Below are experts of layer 2 (counted from 0) of a mixture-of-experts language model. Rows are named router (the router's row for the expert), down (a neuron's output weights, with its number) and show model dimensions 64-127. Each number is 128 + 32 x the weight over its row's rms, rounded and kept within 0 to 255. Numbers have three digits each.
After each expert's rows: "comes before" lists some tokens at least twice as common just after its tokens as in all text; "raises" lists some tokens whose logits its average output raises strongly, later layers aside. This comes from a sample of Wikipedia text that the model never trained on. Tokens count by the router's weight.

# expert 34
router:204200161100136124169133118121059137083125148103140032107104147120097131138157121076174109144140123148168142142141091087164089158102155143127092146117104191126145139140100133128089153136106178
down4:122106108098189079171172080090153083121152123126090118143129120087165080176159123105102120153082112115082166146117160112179129097138161166146107188140036113122091137147122092118096110116129076
down5:160099156134196098115146143122114129143124117135117128147119184096124029158104129121113118107120145128078097133097084113144112146146088171131116208117104148121106071177154133122136198134175138
down6:163130154162091139101090183119116135158140152130188145141143124094169167102154112140124141081148082109134159174138048129129115167096192139131177116153087097113119150116083047130177168132136135
down7:104115146101122131158157164107092212119138149119132166091111099144157141168131184130169126158144130174174099160170132165099118156096118089152177066084146161116128081116161102106146175160146124
down8:088121098118148100134148059105161141116112084137029111142167120141135077068077103113124139184130176158170115072099142130075141108158072091142087147125151139123112110115121206157076089116123102
down9:113105147123151158123163151068146197096098123152140137168097170106143077151070114086139124127083152131081092081084096150187127123146099134130084181120104215089173125153128183127061115122114125
down10:129113131146132147104145141166121152145142119104188164142171097115128168131141075072125116148089127130096166156155159177074082097139091072083106131157150137139106114166115160104121107129080067
down11:146209088089152117122135111122169146183158102114088126117135150135221153084152141152106090148116137109093122164130161100081154169114148105119151173084123052143119124086120147088166108101182144
down12:079137139122134119149142100145129149154131109135239180171137120082114123141151123111143148163135171110150161162130129142109082102094170123116088100143136147165119177197134189150145075145033075
down13:044147108118144136194132129107140151137143153138080121197087177105148104141200157131049093113072110153101107147120134055134116114148098122104096140139090172124107105104133102140142081075185168
down14:126121141144138096162168142148174073104115153117153087135150081097085087090109141147136112118102118200179202157160183101189116122138125108114072101099131166083079110093123103117094136182086129
down15:085090127114104124120236096098109228110066139148132125197093116080136157095127154107135119131108168099091072150117105104161134123145164126110094174153131212104161170165144145118080135096104137
down16:159125108154225146127070165110074106167123129156097174070087134177174161068117146157168120103216146138181135099141113139126173129071159173160068085141136088148104112172059128124132168113126099
down17:155123150162157202142151164100110160106124118164205156111078177118168132168127092120156133111126100119028081092126092172220074094089079126130151134131105168119159145152140167122073130090131135
comes before: "-", "|", "\n", "The", "In", "=="
raises: " Format", "ction.", "|", "ction,", " |", "\"."

# expert 10
router:184178117122114201124139088134157138105199146109087111153115156154086163098148095108121070142073128175153173173139141105151095148090100181096118120150081110169141090158075106094133141146076146
down1:127162113048089150155130110098170148154129110114125142063108123144123062115121129124120119086160069102160199180136138176163108147142112070170108119188154081165075144143100106125186097149083096
down2:113156153117146130143085164128128092174130171144118152134231129109097053172075117191144134149110142088135121134159160138187106106143141132137184147150192119167151140116193183141105193144120108
down3:090151093142110136123112207124087095142113114142177125127109155102202123116145108123082130091121106069116167142141149139103097147100176098115140143148105125143184127121124080166141126105173123
down4:172090135151062099069139126129139100114156147123117107090112093181134140152133113104151163098072135169143147155035092128152141149111124155121073137107153141122112093087076141099168212110181125
down5:105111139140122107159145081173095114100109182117184111125098066133175150165123130120129110096161136130048146151042133094109090133171141166102052100136132146145134102104167152163120143061151120
down6:137095125158150135044112123123064134143113140151109160117129114120120158107135144180181140155162102175132098090170149073155196021081122124146156106092139115113151171066093170135049140145138080
down7:144134110158052093163176156090049153125102093109166107115135130103123165109094146183118158108132148117112156129108175109134187085114158087114151138104138092111165073144103116104099127101096119
down8:173144134166099122100112193107154091136209119157111144054058095159148084192086168167105111094117115158086110092168155113137109148113106123144164165181143129120125116085110181153083168102174160
down9:147175157077086149202032173194207149122119149107110126138103163097104129103174116134133115139097117164146187157137181126199128124110099094116146149131104135107122170121177138080133120123074111
down10:157157147132121051144104118089122125103113154151146112171144120125163164080099110124115074172129154187119135110100116120148117179157120207097152112179085091118083177118136170128149112127203110
down11:141132162133165119123103086107101119170130122121186069141137116159128141102177132181154124162120085142087058104162160095098140162114099118084103120146120140151149070117156106172144134188048111
down12:122102113150096102191193112122196182088101128096166148143082117150123129125167186140160146128126082094134086124131199129109130103120110159155158085093121095155177113095111106101158134166156183
down13:106105175163185203107172080109039103112114130095164078089142125169117096122081076082131135147143091175089221106137123130123105102111116133133122079158106064146141085106098109114083116166111114
down14:111130103102128201129110104089057101120141148142073127083142131178154132163163141137129137110127086100094113131127146174137132132151073136102113170156132169145071123122123111158113120195103125
comes before: " of", " in", ".", " as", ",", " to"
raises: " kind", "thing", "ropolitan", "ott", " daughter", "a"

# expert 19
router:168174173080111221128156141142147087120159119104095072152120103132105163067161074116137141205082154167136166140140117111137102167116112168094112090154067154168170105160080125141126125181077137
down1:106117136151206186145129129052185156139116075096100150141124106087145119057100177177140123134179097095122142100197102203092129134143111092149149146136095107121101179087058131125102066108109084
down2:143166147085078179126114088160129080098094150104151125140151094152105113151184119127200170137150156127125153165090141138066109135144177075127150101130089116154165144104155132164135071111081122
down3:106145160038143184134132085136196111096104114052123110120092103156131100101143124119099124159107083135132164168100166129147146131112073127107074159089078126112105154203139055143121093134050190
down4:150117135109095099104136066187075101161178160154165159135151134144125138099146096092170117122123125146110075127077099150159104076179140047148158175118124133125120096068086183133167092099099120
down5:120093148169148099135103133163139130141102092127185135171066128118116114176152080044178146094131156114177089152149160077150106120164168171123115107155064159121109079157130189113068160142069118
down6:129153169130111128196107067157112135094128144122159067098084137162158122150172129124200146191159141055097121154135151190189106155081146108099113173143109111145124148126112107175190082156060111
down7:158085146100109126140144145133120115151103116161145152088113117104118104094107182175156200143142081061080174096155131117169152162072124099145163144098161116096174146125168133132150176083125133
down8:129117131162133147154154126069122214155170123133115106147120156133138185167136143183148144081144098085154123138119119130142124103094146156152091118097160115139179145118102205209143101177180154
down9:094131118147148104156162123131107143099118127090170101171205180140086080187179135122135159112116184140083104154143135124121107149152104175135156116114100156156134138094141177162135094115103118
down10:065117049124093087189179107140113126132145098122112128179131168134104118204139096128164150141112189163173076147062169106160104105162129136149159119128114201125160137089108146139124167156072112
down11:120109113123091113135110066101047096147125130135137104085085145140135118140174122113210165170168064096124112134149156093167115084149132100119096123140137165097068119105097082172167102152086107
down12:107090129152200084130120178154122146145139113130158126194120167090107141117134071144095113097127127134149152110138125159098141151157133118117098102042090169113130199114138118157168101176150177
down13:098126110167130133137173172166069185065137119138175086106158132046131145139132108131126138142145095169148100169195104072134106087205142062131094163120065061142144106162109111157151159142113196
down14:108136134108164144112110115087088153173147114138152200129172141070146116109137155111177137173129101088132117201113146138120119128182122083148088150127147140097129165113164246134137144140108110
comes before: "\n", " ", " 0", " 1", " 4", " 3"
raises: " |", " ===", " ==", " and"

# expert 38
router:153157122115135182130154105143168144118168138098107086148101124099131170054161093102140100147110089178148154143151120116139108195092115179099111108146076148145163104159069117100115118164079148
down0:100164155155105128159128130218142057104136121115111156146150151195098075170128148145090132110174135154189188109134152154161121186109085174139135108165139168089174172173107149128134164159064147
down1:093119095153129155046140105196166105151082146120162167129171150137073102122021113163082123132159151155181091120183129160153137097149094141132179066115124091092134126114109056122130065117180163
down2:130162183099090090154150202125137107083136147044116105096125089088167120137156110102134124137146151157116137138107130133133087145150082134130064088146043175173140092110088128102108099163066157
down3:125142151113108089098143123201106081081148117084131093150130176226130120131183144081085132138091162107138087148094084169126088166120081082133115137131125155146101197064181110193176148102125102
down4:101148143183037142136096110147079190138118107119129141171122055088131139128124145138142167143127131106159154143081102135154109106096116144119149157103184129146171132203093159112133186122067120
down5:104114147085160127092137091127130153143107132116104134084077132111132089148148157172140122106090169148107119165196119105153125124224185161141145133135102154101150117130123121174098123157131109
down6:122150115132139147138135179118146081108122156125045168161163110183118101119109147139100106137124115151105140052101090120111110155120120106128123140119105127095156132099154132102158175159074130
down7:114117072102095159131101140162134166137110154124109136129127145125061070122146126150180147185158143109108163125153166153090111125122132106113142167109122092126096166071117097128124104110102121
down8:152113099114123118147125097134117147094131119083071098133167191117099138070159113130150139108152141141163137118149150145174117142211156113125122119169107153152105177151132098149173088130151177
down9:070140133064169098120213175061132147114137121105184086164116095128118166143142186085145110140066170124150107107210112088134125166102135195107092125084135119113085126134114118107143112154129132
down10:124131146124115130147178117149119147097066146100189130163142091173079109080107115110151145154118103073161127142137188154142111080091109154088107131146083088136200129116152123175137101102133084
down11:165077126123141139167049130124134120113116142130122144115127116099100087083174191206087138139142124202109152096151148118150152120170141165148123100083166105112220095119165085083108166135189116
down12:114155119189097116116166099120063149099129142107106097150118160117133152133098107090112147178054162138169112157098083096132142136134152174146107064151033096126139207138085199157132110096136136
down13:112129124119170098039131099088205054113122092067129097099120074162158074141132113132147099146142100187126096106076124136131104127099101107132074074128107079171134089084137124120166181141083113
comes before: " ", "\n", " and", " which", " but", " 1"
raises: " chronology", "ople", "ation:", "odes", " status:", "us:"

# expert 26
router:180173095136124139146095127146132118139160191130093085179136087125129166148131111105131085125136130149160121178112148120133100159145131158065152095136100162142139099183096115078103151128100108
down4:159074121118108185127145155117090092181149111137136132079122104129111148156126191099090137132122173133136147095118155157055205120139149100133136118080204155105214157150097118100099124150126163
down5:156149170118098120129123074168182149132132114126126116151165133150160153050135158089109102114119144167116114172141127116083106108101141169102098103136175073126111153142108158138090139193126181
down6:155106091141125195171189128107131159177160128097084136120163114093149140188058163071065043188166147147129110133142140042116094079130093188119155226165117116113121146133120134123105064080087137
down7:127130109183102045168118153140154120166166147143131186135117082179115159152133103127095112069106130130130132129099109145148133123140046076185115159139132190089091127049065109121114130101135103
down8:140147135109149148127179154122099123117151190133157139161127132085145091119185104184078130147137069066148118152162084166137114119118163132159163091068085166124163077095147119199129099127099109
down9:140105137143132130068136109164104093098072125155093142088234217105161099110105120086146157058167176151116159129129130123163151116077160145097097114155120158153116103140159128161132121192157088
down10:102184106126112150126148116094155098148154114123094104104129132119168192065128209096108141144058125168100149154130151116079104143122108148123077145168126143105182105142131038115146137187060124
down11:141151097184120142088133192091106088137111116123099125132100123142124169131055141102154138134167114163126148168071148123177099097026126213126099154136138154109182112135111127142084177086102079
down12:065085077139170154112130128170119151096096108130099131102172147110161095068114082101178167105116157120117180130152045123110163173072190214119114107071101168115178164131152160194096131097085124
down13:123162121103157113075147136080137095105133123112149110083097136093118118131087090146153109111145115094080180159120124139084105143121153120106084178112143114180163126110107190152179122173131141
down14:121115119087107158121117119121157058129126121142173159115199104118162126097119107145093119175135133134117189086116180134148123085148194107099143122170153093138123158086088143093127125093102103
down15:168113137114130171101101146094091139117121147113210114135118138042070125161166182131082104105161143112145116125112075094128111123086120096113078139102132202157115120139113095139143183083142152
down16:143154117115125085090138113119121176140120132132148094120136138145087121160098100097090115150121193138116129091159125107216109079130155157132164108110110077128191076145115103132114049109151141
down17:164119121181143135178126163165113165149138116140097125089136106127132198069149153163142149164069080169136109147178161114100099174153092155142073111129118176123096151164126111075143131131179095
comes before: "-", "\n", "==", "The", "===", ":"
raises: "er,", "n", "ist,", "o,", "ol", "irc"

# expert 8
router:143130100124120174111089142128103181070158103140093054137145121146108096158136117116153109127083123185172181146096123121116076135078105174126130064211145142140169092137103099161180148131137152
down0:132123163180135111141154070141106147147076143131154146110139105091152077112132081132122129120160144102065087095155036161125142113117106084106133164086075092137141124137137116146087087120137065
down1:103110151124158137157089128148170104134141106127143121089116123120137140132118161117163168094096088140077096104121208134141206168089207074188155120116097136081152121141140053165115137167137108
down2:146142136127090117120116128109110080103140170130109129086160105194050122107144147113138154155100094108146132110125153163182139230154099094121088151136095218097138152187125119097110142150150084
down3:069110115150146175108076093153186098121126131146082161088167125125143146136178136082092163109110092146106150137097183162145121179103185125131145148140160169098096100181101126120172087166191121
down4:107125103146158161142058142100141149132121057170112148172187077188124103159059099123154144098170122159100151146127086116136103109147155192144124073158172159120139126201175116175148153187198168
down5:163124080089117095108090086137140162140108092135130121118083110124163067120087178139104132142117111123089126131154144094105149104160104161128139112149162158094134142107152076170166169133139146
down6:191127111093047155096119131161145178115134068135144113137160092191128086113141217178117130125122084161105166134126122135151112075063140107141174128136129165142115077150089058147154106135083170
down7:078135143137155155118118141155145146083082099098096110087120090141140097086072118094163098132154138150120119133073084128095147171152161080136116101151161114145104155125105142138081119112123146
down8:089122091098111143123144152161111190110157105107114131135156113181114099139155138164143128115117098166161161170110154163119077124093073156132123064162160149149109113145109090150190189179147170
down9:115110149106127125123170103091117134167146139166069151149125142098149163119076110061063085119161122174095084135144093100157139072182131162133114112134136109095118137131150155153135100083112090
down10:060134056139167122172141129144115135127118096128152140185081095178123107125162166149131127115149102149139130096191143098123158167137147068128197164125161224118204162157230170095069109146100163
down11:118140147088108115146143142074112108123142100151124119142131125110117160161184166145110120131128126164141112116095137162111161127141029116132171086133080154141146047102080141129137148170095196
down12:108170103121163060124118200145107103132138155080112138065107123142115086166110133084101158167143077170172128149170059134118174121122068094120168105125086173123133180078110104081107095113111109
down13:090140165164115133133164098108126108121081158132159159091108140111126121108162095116192189204155128083139107103166183116108166141116141108131116201141069108174145153125133172175087110137161111
comes before: "s", "ing", ",", ".", "ed", " of"
raises: ";", " from", " by", " with", " and"